From a checkpoint of a small mixture-of-experts model trained on Wikipedia.
Size: width 192, vocabulary 12615.
Training: a variant of Muon for the experts, 473M tokens, 5203 steps.
Below are experts of layer 3 (counted from 0) of a mixture-of-experts language model. Rows are named router (the router's row for the expert), down (a neuron's output weights, with its number) and show model dimensions 96-143. Each number is 500 + 50 x the weight over its row's rms, rounded and kept within 0 to 999. Numbers have three digits each.
After each expert's rows: "comes before" lists some tokens at least twice as common just after its tokens as in all text. This comes from a sample of Wikipedia text that the model never trained on. Tokens count by the router's weight.

# expert 34
router:524532432503458515464569408534504536492573528552520466447535520483643435500612433509496481523420456547486553449524529464497578534465547462534439
down5:408457489529516502485471502448495413459458444555479501521543559455420485522543385538451500544467482479450452451510574524548466448500506431442366
down6:474472502536454542507578631422452502500510538523477574472582429497412482469467582463459580521377488517487428413494385551437497441521505516460554
down7:468601518599422528592462519470564511546509421538512442443547604501514449476543491465494527518441456490515546547537491534607547433614460553472511
down8:479578535429495420516485503479558533516518544505463477456569514513469446554521593424385535581604424471504551449515434450465411587419490540472551
down9:602512471450478563488481528487517506458510470445588380658490505409490480501516529484528492546502537528600447526636503515470484555475399518481507
down10:430452404460495524526551518418432410513451588493428484498447444482497409474448396470548449487534408507483434603455490535523563548567397490499523
down11:463550477485473531555569472501464549517485516494481505418545475540460516519609452522527583437471590544437495394492546528536439552538410508457495
down12:506540464501528599453411410544530526491530543470479463624583456390481518490480602517459497436487511540547538557438571522494524480501510457490497
down13:455533497501521502487482505451455501429518515483511575474538538505501531450533501461447426488588496575470486611447525462561531575490537466570508
down14:565509587519435600506563554521502462452450437518568433440571444480506523551423467541400485500376493571500559527565479538463506466414476510499498
down15:450519634509549567493483528546442542569448496463456536558510399590482496506523488524508406564503478566540530495521420497512452461522495476488450
down16:561513530468455546470529485516522495578596478485450612487587518554533519570501468465568590521399395425458504545478504528529558568493568488478540
down17:481498528376539492485526422488503432558461507524545478457578524555485486553474533538471527440463460608456498569499426566456486491481666437520520
down18:460554507442528478499436499456636523480511548516562515498415505452556587498478528564574462491552476560481473672414556562571476464497443459514433
comes before: "\n\n", "\n", " |  | C", " |", "2", "=="

# expert 16
router:480471527459477491461557536458527521445555471527477487539472585609465493406559485486491479475438532530522627475521501467451538413527522437521458
down8:559470570483557503512447517467501429492512544449481511591478392422451637483515456472437541513487495454485520504509474518500483530491503503514538
down9:508479409593387501482557506552531645501437487559482489478588395491474509533497517451503486502568561520483447507494454474618432578468478389416499
down10:505553523435592488555489412392484518498548425461495563528538446471511520526521556544407457491457501418440633553522555392465476574556407426606579
down11:560516451603475490509574468477417604491561482544527505513516560511490459547528519432427560490460494533556563446485456410362485479527458529425516
down12:585448561386480528509548470546478395458437543467514532496516450406408489514544483554532533486545439475509583559515526534405490479548454523387516
down13:489557500485501481529516519525428517483554579412492562465448559446553481515401505404535527403498471457422466395503503463513437521545443439526606
down14:526551472495477515481457477509551599538476448468477531563442471454475517480494442584490405552521573537505606455543425554464487507451445564508526
down15:584535507499496487478508566453544482441488476560442547418462476597516537490522417449527466460444462495583454499484464500485494603527480443508477
down16:506385532477447548521510486540526546511552536454528474577446496590550469486488620486431476463464465544557457430573679520533528478526391491494496
down17:552509454503471479494471537464504479524528422507404485498488452532448482495542587489489569544541515541478477447420507531547509448438499463543365
down18:556479565440501547499508540414613574538466561555514444484491415533544430433448523467476481437469540497549463508499454537528512524518398536462431
down19:538520418440533471440494544564464560562430524543512505500372451545575462413442473445489403426411517528488452559454525569472549551506543432451520
down20:532505535529466446470488502560443502444501428481451576514558565549521545462549579395436561385454433570446474487468489562490523511596507451517559
down21:415535516463485558514437518567465345505544367495463489488483433500592524479483501505460479400471483477494522567535487542522439481473506555496582
comes before: "0", "1", "3", "2", "4", "6"

# expert 46
router:523598461525526540471554387514522503594560495507400434470488495572493506488574486589595510494484414474516477414510541474450595531471516499511417
down5:518450464571501551432432505469487433512507487621472437505506513545491493610504495456483474515501440556413537503506475466549528559515528532568544
down6:520418486466403529584471452480527535497516440559442515508558515584466537432504575404451477454467447523609525541464471527511482559480509507477643
down7:455476528463405531542407522484444588475488445465496490459474539559473430433517576540439589500462553503473446463543540527572510540443494592506487
down8:570460476454633574584464559509543582547504476421543511543487449470576445455471513492450558471579545468459436492474418478572532543451439477562538
down9:515452530536441516512465490494447502568465378449438453517502572555569518502578460498562563427611545522510589434436534526423549447549509421476522
down10:402562483466534571525562400480496448485527554544498575490576468482512498572494565473570518526521498519563465573537466463513468532446394483435582
down11:488487549526503459464446488560605458449594473529401495503482450580452482549514475523478577437506542531440532531437514516508485601550490443518467
down12:569494461511520558525571543586497448485514518516482504523468573479505489542560577496457513496422411510620469569410502553464502428558595554468486
down13:446456566476453472493473555426516517603482442567445438485500515550564435510527462496475419501522518530541497524477491464493454513480480448545484
down14:499518506448471617448472554575526532506452464480474424537472498436598478447434554545465482567480522553416492545483514473503567448515460525478509
down15:445496511531481533510463408438583477556508533542477501501434526437463469537467480546502469424432464408593580501479561542505479562533569414497525
down16:511470535575505478491544538527578463539456431468418473608515453484530491476478446520482528483519461577570418479516479574467487478429551494396559
down17:362574482423562521583467464578513547595431482486523458511573482494482511534486547447537459487522470522457499486546442510542477523471426427489520
down18:435540512541548512415472503536595522541447497508415487547444475553572469531536468496535485444461472449484493524513465480475547490507494468530508
comes before: "\n", "\n\n", "St", "Other", "Production", "In"

# expert 56
router:525539548414498451514492463573508461553504567575532426401359598497473518460565400533512490514495484532460563528544469536474530486487527515537506
down5:475483476413465515490447572485549522495469416444474553448618591409473500468621437563544490506501445492516608565537483496487536457411488379425528
down6:559502514482456507514526546450505577562550472529432517474534527474517475526501456482532551469447436505500663495521445572356447480453522524433532
down7:470546459451499445478507544535405494450490527529533482550528618588468450543417527449434435481482560433515534413583524553536492418535517468475438
down8:555545502552476491386569568497539528464436535454395479617508491532479541441532458451496512432460418520471557501505458446446573453464586502504570
down9:466512508548531482506569543485506513464498404472598453464495497476590522526538502402492467507557494499538460455456498466675445476559493478447590
down10:499432504492465471588521425506587510481488605433357523503493497519462442454519530508514436634524471542466426478486518515440500487437503448554541
down11:558516557543549463536516535450451491499579552481454474435467499421460463443526486458474606444463523490452494474576484502591497444478520423568509
down12:573451448539414471459464472538586505483530541415538514557498455536440540496474453423484568572540465470562457452502584509526561535489518479559492
down13:521455504524495580524489516507598509494404467524554417489555474550479464461554605483534531559371522504437490588561518499484441512573597532506454
down14:571505515445493527552477470581446563505536490472498468453464549487482472517448541584547496482509566509460474522468505424475500544496496509496551
down15:503454567422556540480491454516450504518510404436481522499531453495507582464427586554500472481469456470490521459513516323528521455530499442434512
down16:511507494535449502534555504516470533554533526623441610462561522498496538619459505542448505534481436534431496551480479446523482417460480472525395
down17:470456496466552474517456588464522434597500549395443515481473525415445462475520620571516467545567458544566424419468537481500484558472423539472493
down18:490463478567542442515452444442576562519557505465513510511478377436495557554402481573406443501428344524577451475514462435622391450494512561494475
comes before: " | ", "–", "; ", " |", ".", ", "

# expert 21
router:447496436483480459521570506432415521479546496515501476439495603524510472496582387509431456504483489451553468386494561470407516505524508555484558
down5:518534538481553512496468544553491466481468472476506588509486521497480536488523481486445539513501572504470467516542457444454388469484581571501462
down6:477539423518472445575527515463547627582549513455520528475539501607600509473526470398414515455506523548498483527565551483500479563568431509563437
down7:526567346448582416458292606501513425487429467543548445538525574506514568470512464525575492434425499562492488557543509535474568618496446515507546
down8:459542421503419466507488564602474504479496544504478512467452459444502512532508512539450381437543550501511480505449541598507507563585459337523516
down9:522509547479440509489465454514539571421412550455508434460530528535464544565483541517554427444493473420558488494497496573529445525531497483515424
down10:434545543491467510515493497492457502513472565547580463525488462575485540548437463431473458527511571513560478569533478535564491506478549479438455
down11:404403496510472507525500405524448493418472537472480471480519415483490430403422503380498476515488663516485531509571459514526432491539494451453529
down12:533460531485592513472487536470464475496412479411441582512531499525465391509455516564515498542518428375519451483494484486538420523528454530502597
down13:587528530559581469515601509428467564491451455508516522506400444448470494443606411358456598500410498433440509498509461460563528501466542491472592
down14:456482485525527534517556430444496434468511547529457457456545533555443466534486538411507528561552468525537434418505514468489601468500638519477536
down15:495487526470416516560483483467540564523409501550450488521429453483536454419502539453437470529466477497620532429429561458473509436482642518507458
down16:574533517508434506556515458514482427481524494481492449528468545558441464430500490486516539513491447448394505413422472501517401449632491494536508
down17:488427477536527483549503436514553531468438448553556425478580500459513432441560518488404489584561432497471472485561530458420484613504458626499409
down18:503513460465527524490458470456529596520458462479449428473486526366440523504519497542502501525464545508506431591521551497419479579479568516481483
comes before: ".", " | ", " (", ") | ", "% | ", "%"

# expert 10
router:485482474402470379482532455478523491477529505543432473479472583471519470506506463557559469511515472501544597468381467488461512464508470497523388
down3:532567527537505579570511428451482447441495465518545501538419553513484484428505462521461641479535481461426417531525563412452419449467510461610393
down4:457468574460581498451421546467524588557525493473546454456492485452509513549559527471466508488566508457519570516579602503446458519456504410552497
down5:535521475583499425473458412503500498520431548523586493491485532498444496553579472489474472453400477598456445530532462482454433517483504518524418
down6:427578447479531491550441434582562382526479396520494451556482447457542453507448446551406559550528543501511570490511502549431447483545466506362495
down7:486591528470407440532414380490555507513505546530534559566491455485463578575498516562534440432544505457659519470482537425476458498530391431532545
down8:554580447447446520516500486592472576556505565492508435437441416465552449475458559496493506545519523543578547481485589421535547520474571513449539
down9:440569559465441472528528474490463464543447534499460437448565461442604558503441405506587529399379494530514418507454563553455494370519515538515546
down10:462548481489548602537491554451541570494490499482520482434540471524468494445533429557499534584511506584467529501491514515493421469550500446486466
down11:463410605518540473499492463452569543441450534522539513448522499561548503542511548424473448404535402512496556546506584525525547610432477539498463
down12:566553515551491575467417637469554518522580458446511488443432458524438568459557497539538436406500441460491459536461523543554512490545523479442471
down13:512432565462524490437484544495511452521486493466543493512499465605531483547436505492447577503509579591535657524497424479425465526515457561521514
down14:420419518531602474565502549608425513497522490571507502538492448451552507476539544554560500505433400511525466444540478452463517510457535498568502
down15:530466505431563557500513519511540477509536523498437418459484452484545444516507490526536535487498573492604517527571528500540475475485439442437429
down16:444520468572510554492517481569536592523422426465458517539426474466479476491499489473528450484495450421422591556499588511485431522551543461486475
comes before: " of", " to", " and", " of the", ".", " were"

# expert 7
router:420463491455451502463489520544565508540516491512412429431483525536505497470545489481515471455448458469573550375420446483461466490524483500495378
down5:412630590532513570509631550504500520411547428498436417425411505485481540480494467383564496526511509517508539503495536485569492514477555588435426
down6:465483486479580623522549547517547528551525568412542498454488539540512546529548494489562448502499517502479531555440534638475540428485453521468457
down7:450517566457443442429489469447441507507534516424471568434506550515590577587513516472499441457465486524563591498476475576448469471459571525522445
down8:535463512452445473483489523464416490550452472494449468564533414417453448529518590569505512581500455535483433418501513518551538519474493446499481
down9:555493378431408412502479501475485486478509520561492516489491513582411552558469543553509433507494460552510473554497451497499477456571481475457603
down10:475540534556539507468484530433485460492508485508495582486509527593545611556462514436395511539503394442532460504480548538476494573508527504540500
down11:484445625524553515519509486430548591477496495460474505502413525454422477463592397567533540513434485443429579423397521505544494468461481383464409
down12:504480547451528510421508552497500468423387527565525517536514566494547424494494491472457470562585525534557564509457488499516542558505485518596524
down13:493455526487566510551480535482516483468529542579475521551494492488528493537425537492431485456564548519450418534527526494476504530430561498417519
down14:435501503465506572563503420437508466458506466592480483549459438557440491513482519590555508498523610467559451634550513535537482539475492401527582
down15:550469425446529561503598574574587570494491551458417501414439455463566474517518495476565509429419547559552563506522487452526464506530490553439530
down16:477460519505456473483501479579505494503501478495510477570489457470488515524493536521555426491450368427518457494522524458537474515472462548487537
down17:434514604495566582503512565497555439450514494440472483494588570441490554543453623428563355477535497493528530486523527439473494571479538544487535
down18:504405510507435498407468511430560469408412497514528533504535518508427457456617447537460558452411474472545507549451494499518420468466422497507536
comes before: " of", " of the", " was", " of a", "'s", "."

# expert 37
router:425539449393482492485563501412590483571493498566398511437501518561583458507515487476527498416430490468516529458435528523496486537467524459487432
down0:570568411554554541432518488452478620485499574502581436454477500445491524423432479549451442498465473411455492464521568475547471426473549440450451
down1:565435442465543535437502508567506520469412427497494479535416499525483477503548557486506498463560514508497529594533487511487582482459507438421549
down2:530525517512510575593522449433516570548446497531537477478540524454438432492530497549507503444454527549539536511545523508472509553530513517444514
down3:411503535568449490516473516427505523424455519486491534349588475573439463480511489545566516542460421529482483525523540598470488475537445560533426
down4:457438462502527448546508457554537610546561487548495503429513604503473562618560548549441457457471620445451514491547553518405528536669504573553430
down5:525489512520445408506505550512547480496569497612500573425509472460508455566598568456557476406526499510540536502502576586518491611456468501514530
down6:493447456457551543539525513563582549458541556464573663487474405545425483461443475495567521534519549400526511509513497415592511548564390452555498
down7:559557493426574471501451441450545594447444548514506475535545531494473502538485519404449500505477445564580497554551634508549455414530439490450419
down8:505527492573504509527521601516539570388477555451488402497440526505579434595509503433553601517491495458560536506521468489506558570609498434437498
down9:530423570459513544475543457521467602434554449502468528552575473412497466487439554558554482490538450513470458608467511523400535441536405512444515
down10:538493452495463452496513535511470511546472497438596435573517544575590525543460579573575446573518569532475502515569619514553534541547482500534561
down11:463553525591491447529408486443549560542503472541504469520493488471457411519569538590537521458570542474458452513421448486520521532523519586482500
down12:563529490499635411499502515581459488551468506437515539541500504430534508548536581457515493577532561509467508564502541542472510460475459498527428
down13:448529499447509554450499548458590434480536526547493497545438484487483527494511592557452459548574516577439502476446470540498481490435519447539539
comes before: "1", "2", "6", "5", "3", "4"

# expert 18
router:570563488509395474437527396392515461544557523538483471479446542513517477447529509572482485533455581493478531496440545534457553421482497476507486
down8:568439618486526557549498468507448472495495522506550495425471536492467442503473544441538595476480499501553585467485474499492492361494490521448502
down9:434564569420488455513489485505526548438448572553463418446544506488511331534546534525507441561465487584385510443576528477446461482494502576432403
down10:538489439436484534537449648508449439408554546429411411461500459496572376498512477492446614504524509536414443517568458557427538511484571540496423
down11:496524467508489620500427503534548441544535505426439444397476522439455569493448443461445493493544458500551492549482506455404465486551534526566458
down12:419544427532490548422472420479459437568559469507568515517620460541494433506530489468471578522524548569469490573531450511487546478534492503474532
down13:533515492560579524599503502506521517456465446408640597507403506489531461522422531527435589484475503493486439520535462492495538441541518482374605
down14:512471420403579566528507407502607485480514557552489508512490408542538477595546502446482524498470545496525517484486479459347471461472478536520571
down15:401585417472496524484510485465531477419461470537586445546523526498544553559543461509428499548511482446451506597514502404579545478580514556436539
down16:495522555423497523484548420458522472518548545548478507470510500473482510500478470458486433409518439473430592504515531480534500533479540591416551
down17:462499512511512577418436457534439484479513445482501560475557551472505472523442495637500489498570417478442468550592555550492386519439590484499525
down18:494430455385553488540507501462452542434514541479481410485516427550512428534368464407539484461438523409576533510495471443443517386505499484533496
down19:548492483444429502509485496492531494608473482463506487507456497472491489563492504521468502511576476503470607487461460501522509498571562542440485
down20:557527527572487486572572484459558471535505551513516528420435509494496504462473475469489623464518400568489549451442399586469452523411454520461451
down21:537531482405462641541459573511538450461509478499525520561519517464488530582532507605489593533497500429450442519527492464436547483472467445445511
comes before: " the", " to", " a", " that", " his", " her"

# expert 26
router:424483501385574467485571523524636507493483478508457459500425556457462467447544461522535519424478471417438482520495444516531521450515495407482490
down5:540572446479449442553477530549493432608524449393598451462402570406507482475485606419504484550516479506476508610482410473524471405523505485409463
down6:521488532512541495557497487524509437447551515430566478441549530424512448527547549510369488523464516503524594617554501563514475545462452520461447
down7:542464451507533405473472524588418526555497480526518422534554494490525401519529507530570456500569466450396521486536535476603568433596452469523508
down8:527480480452415551528562502516499538597384385573498512514484472439479378506548529457512490584531556474488534573527418522507468562436483498504490
down9:545459487649514478523431547561556488539517556376534424471493422464485439559483542376550628462556500428496509458518534483489509502462424464477474
down10:459399575444421531573490498568486505487543480438475560491462359478418544539454542501421486403458528533596508507552510467500450557469509446421459
down11:448453500513417521495530505460457415501496487469488536465533428469505530518497487486454459554548604448476412517454574528475497596502482556539499
down12:493465475444603511421517507493510448471584488510486548525446464486556508481459515614532489527538452531482593480508476449497394496598615458543504
down13:444595501473427487563474578415398478470498471578449556550519600466548445387507493496392547562556588503557539463496454487451492566531498559548428
down14:483518599548506595430549556491478475514454573536517470474452528498562582437403506473453533502367581500412476506456457420510504491448448446488446
down15:450466519587492509622534383455465573448466463379460560469568590557478483460516516448538551473516486549475506511553419436512545527445543458514527
down16:476475461446569412443434487484465451379498499489433495479476575452443473412493501446494522523512438520493456544467579441478548438448523524504548
down17:446456502529515556568463504553401497466444510542485451390448519563511425475559583446573527562482542437501434588501578543502461447554487533503509
down18:510518457469501513477548452384497443487542372479501481539559583448464569565565522456543559444501439468478539539553423464554519564442430570500539
comes before: ":", ": ", ": M", ": N", ": B", ": S"

# expert 45
router:507569498482541492483543516592576469532555500471495425448452481585652491487551459589521493456510396551512547502556488421453626479467458398562490
down8:433514517485590587423508499469356481568523543502511414483464472509553398602512493518460491596475479439497570517569591554476469537544587472469517
down9:456479573498550601468533432646454481483575547394448567448588452513559561568419496530503447464460468490477529477493439477582471512501574436490510
down10:528502514489489524494456541544465608563471409441515496508501570482441320389404490512485568531510513413474487545542520561495492439520430456504499
down11:546558582458589477485507527561550497421508517554483460484485500523512578522522501578426413569452466470500496538558547478566489490412532526479487
down12:500417524487549513589436479526573545488445454526524556338489474531455543470426428493462438517498496512450590444494542389526537497604505454530606
down13:463528536461605473542531528510429508508537543510509381486474576565607492568423494508548579440449494488491490455545501470489449455478556590542473
down14:532537515593506518527523502452531530454573582544508563411463597501468436559488467434463369568467519558464382529504525522452472536522513471480511
down15:523512515577503402497650586562558435487494505525523510536577469507487521596547489496513441534502586494499550470564529443371586343482428489436539
down16:511513502456509496560534491564495533383528490450460452563443544557407531511542434488449494537473577456500444509515521587485423537497524452514448
down17:452477521469597517536527559570478548444509474448544459493480599493465526505424590475403526404584421497455517483517535443589463570497471488505452
down18:492510429509524532429481465556509531563422469526476423573515597390522530545510491497502529451487461441530481479450440491375552424480496531466405
down19:476562535510541460523501514544548559469484497532505470559517519526526509515477398510484495509516464485503549471589540431440427543449407499442432
down20:503449504440384599522505558513531548478512502418485565548487546509547575572489445449539521487469496502514496518506574551473533506473518509450500
down21:400443456446527571481478471450465488525360515596489493478519642495482502547435524485468432567534615522495458484493480473472437415554456574499439
comes before: "\n", "\n\n", " MP", "andidate | Votes |", " ·", " x"

# expert 24
router:506531459453514552433508510469540481458486554490414510473425532493600485505508421544555371523451420491648614455535484531461553547387501537532469
down5:473468477569480574457463571445466496466471538585481479539535517414433464539389504462487508404433517426475504545572644554519439544521548531475490
down6:460454479563484453521525432584467475487537543488550497571422430491484493485463527505508554513475348443487465500433476470402482520503511551498491
down7:416449493575591502493531397561476446503504484486494520552549513447544514491443472525454415502451525529421450455509508561535479532416597579498559
down8:477508476571437538520513482533503476600495501574466420535544449504483514478498485491472453491555529459479493574554465552563492553515342468525543
down9:450544486402525504549520488473519447496596572556455469517492422466577540521582526494504538506571465474474516602535484552578487576518400378446467
down10:428507621515479371533498510524435495508521504462471404520529505479512524506552549474496436586434470502525565475590550511412495480516467471534445
down11:561452458505459460516443536533431561394501592496395570520438462460517493424381565458489490481608493529579462524564524535553543572472545575546418
down12:518527565567516529385522461565488453408446461452480521500543518467501513474481445497467387563466569499527464541471518509567525491564453420542567
down13:535572527535523515486543514499536431522503450436484504545545479495510515435472455521451545485552521488529443543415517495445527647526592475476536
down14:529506524479413446519484543457484425514488501505624516500453464437479503530389584439525461451508521470394398552495501483494491501404554468496562
down15:448532527591506490605550439457434536523536568507490476513534471544585530500508455529543508450497557564531480350458414565501529516413481566526567
down16:454478368559375450450524627522515434438555532495488548538472402488444487623489515451568443551510525447519528511494494520529546450538531525448613
down17:527479488419560551524522507424453463467474418458487447576430493462494456505431470605485544464493382530534384492535508522587474510562517423578464
down18:572430409560488571479486435487486526516524513465564529445517495563487478503588492516455515480513414507521498499568415453549554530530470506576471
comes before: "\n", ".", "\n\n", " |", ",", "'s"

# expert 23
router:418501458406500543456444448499547474444502522529434467450457588503534514488563433597589435499451374476580545486568480544500546482445464500521469
down5:530448485477455599557406564500464534459526479444540477481595506578514473529534523526563469535558505447451456468514530476470480570479491496508492
down6:481494514640487585502535498511532473516477429511520392493467455507505523513430442415436561464523516507398410462572398421573505497507413503605422
down7:556428604493481509567428550490458539565459417482480435526501564537459538463510519514523396577454508563581504433493558450529571490501585438492582
down8:495466568431525537478515495526482493504491515413557521598489535439484448474510443423503584510410496468416475517520451496463453434517501515468522
down9:422511516490521457541449512580497456514525510456613436507445412533507461521580509488445365499526503561510578518404484553504546574573492489509502
down10:552523530538445476453544535541527531486522440482511505489498400422501472605467552430502495400479506383571528504463466505477459554493470459598431
down11:487425541505477486485574458474564490433527470506483435488489527595487519474447577488372520505490427512481628438527410420507480528483533391535518
down12:517539553436516488519493509566471490516524475495480459489492501538490506531452508472412517489554490583500486474728458509534484556459518480560508
down13:523480499553519512535490523641417446472480533543467530528504501444496446491445541473505494573501513535495500463488532500554468551426521451410523
down14:501535527383508518544443574578464483469526450601409450522387477507523483507525526494466460474509530493510514495498456525580442451547513583540484
down15:440483517497518465481405514427525513506520546575566490457411460415518532483413487661484515540464504482476562578512521424479557410456511499468387
down16:535458553462498568500515510537529460437504468493503380434492425518572503451423478538511498478485416427488530539477512505509502521540472490547439
down17:504420545573522454435511545502458529528531465485567439415571535596420640411512494473523487482464464520457529441561423511586485414475558525435539
down18:549486540575477480404450493498454450531489542540495452474416452518481354461581458449536488452538534419471540407453394421494462505563592494508446
comes before: "–", ")", ".", " |", "),", ", the"

# expert 3
router:445475506530476492459461543513537503475563512525457565514388552566560458431531456505567411524484478484525537386586532429489506468424542486572453
down5:478537539444512594487568551642493458482472529409379464500534580586508563508529489561440404490562460549490507506590496436535582512564544411455546
down6:546536507457452456610522519568536578529422518479521528447486396466526513523575461492469541612553575541462558414469513484483559535495445498488471
down7:591510485467524502587464581439519597558563523469463428457501496574500436545464534492508467510589487500503479465433501419602452485480523480471553
down8:524438529623459477532464539450503401511542468461501552510352487479487528545648487501471481483494477545533419552512444522470459584437486446526425
down9:496442449599537511476473498447461500477455558447499490460548453502457495501477424534513527526570528404521544480540572518381467488565531534504503
down10:466476443448498460485490523598466619533476498485526517444546513461505515675445440594481481506545579469545462527485486418547512557577426435413530
down11:554561491490489540486442508523441567442559543501480575558459514488494463521591536464496529488442439574420512517472470510619492569525482589573519
down12:521591564511460425607494516484531429510512464517485487510503477490548400522347485454533505450469516524534504538490561488514340495421484491374516
down13:581503554493473470488512514408487548508472453514601471574573480503523552540582531499496500565487385515416471517477434594526493547498504524577497
down14:483539560513581530493514513575516576490492435454534475469483530502546438517375510491523426486478424521521529464451580423528454469558387433471562
down15:487557479372392487432468408451492554466442506471505482496502417431489533398496530495528478473568521516565479566514558451543418599524447458420511
down16:436452398461465495485510565537518497524453459536543576527438501572493455544501489534627478412518526465431576496453424513506514517515541557386416
down17:545561539470461525539411468465623544568546446520584478493555544488435495350397469531438438489412548530461542559485549515466487481537563462593533
down18:405476497491517534519535593509455520455517438380496585506475560539488494514475548568484466443430590451517489455477570482477580499480485492456372
comes before: "2", "1", "3", " | — |", "4", "7"

# expert 54
router:515622484469466445418472366429499500611534507492434431487473540583485509468580482569585417520517363497539542438521475438491565494446498473439501
down5:469438587589554447548521529465538488430407494517545499515514484623495432457438507422553490490511452518476489401495495595515521472465430551552506
down6:510533454511571547515507530496534478519461442460492485667493483537502486523471506536480555488625484523514471527499578457481570480599421433520478
down7:560452527554483418505515487555598556415405499465452518506540529459506554588473603530440468485529406477506458508537487453507519484506429575455429
down8:557485517590471436514510491503444456544506489492532607435526460510544554486412576530544564572489519446528489601510446555471450566462475591461461
down9:448520470443525596474501530594528454495429462446548442568481426541524458531373590537483485507513509503433478513474506520456521509540474531490430
down10:566539604580452486674393534548441583556477422526549534462466515549453572490564545455509467432482494457578571470431525555529538530494532619454510
down11:556481536483508566505402460433532567458544451506468481494491529397487501422416579485413470530537470453443482623474423568498607463414454525536434
down12:570490437487489456458565512468541517518453461490476577498490504413507488457594481459419582453537558425478474457604449417537463494526427523645456
down13:487491520492540488636599485549497526486473634496529509421412545494570496491418596471477525538561542582541541476511462549502482525513388534492527
down14:461495509532510523484452536437404564470493420506427515432543494522537591518559438448508579470602445500538567487499592462511556514531478459526534
down15:441538480502434501446444542513536565512502441472585412486531512446505485549540484461465534493465462562427547453444478475652382654529548380439565
down16:574512451482508504523466458475534512556424580466447406445556442506492542516496619480407483488480511431473562548594520488530459526497464514408464
down17:483556458547465477580494416548438422509571432512462470404449467523458482454457542559499448548570380565498507453467526545446518437535507586545439
down18:462558456507459497558498451482515599549438516549521523476503461527451436546583556420541548441512419439553492460482389549481536539537570486448475
comes before: "\n\n", " The", " He", " In ", "\n", " In"

# expert 55
router:531462518411560519470498477545610469528541538525479490429492569561524518428502382482531539471526476534507523499542462498491643507500515513511419
down5:414464506394496558468504471444490525537530484520505457560526463418467498496621518481437513467521459550535504519626535570497512542484498603499403
down6:423449481418489495421473539436530527466423516511542502563534526513565544528504563607497528450429555496429468510561430487444519552579530548510463
down7:405434469578499540497529587475525508389511503412536399561477465447423489601450482504509444546483482496511433479498486583470443601576450540481520
down8:509553384460523495427556456552440529455463501556429409594470565541459565492555493490505506549459467434471403486481480483438541447490458513448527
down9:489543483519418599575512506508496433481468492473526477486422430469453493435497475516480544479574477546470401552454404470465546494540524424497531
down10:551497432506475566489532506503541527551496462515542468480519534546510470477595465528525584453401523513542598571506493585591439525538484510420557
down11:586474547489589509492514479461480515500520441489401490493459452476550477557538430486514578498512538566397448482549504439503517431330500499487555
down12:555550526495514568632476594630496547482556438453531607458543467527512549396476534497524526520455488532445569499531583526600518528523459525524473
down13:542467508467524434464486399530426438466426361412608421470448547490531548498448493532586503521517424496530482501568463482515416595489539521410499
down14:469482505478382536517486558608525464481419517518537497519432500406510494544431528462497565491472443522482452393585584554550547574523546519514578
down15:577414459527439444545446440597478553569429501508439433443555531525494549515422490525425546455462456537393489417519522535453486480524490557541558
down16:519519519383528511464448446538472477513508448584498509592477475483545542499482475555541500501474488544558616527495529466414494466443507515509552
down17:582459600614499578516471519549459534550459483466541504505558538429496495590480432494483421582538446551483502488396536485502450491533512639562476
down18:426537553557506484501474526539502434507483513444447566577446459485452474531525474456458454604399501577436465619516567529453454488591526482508513
comes before: " | ", ", ", "–", ".", "′", "°"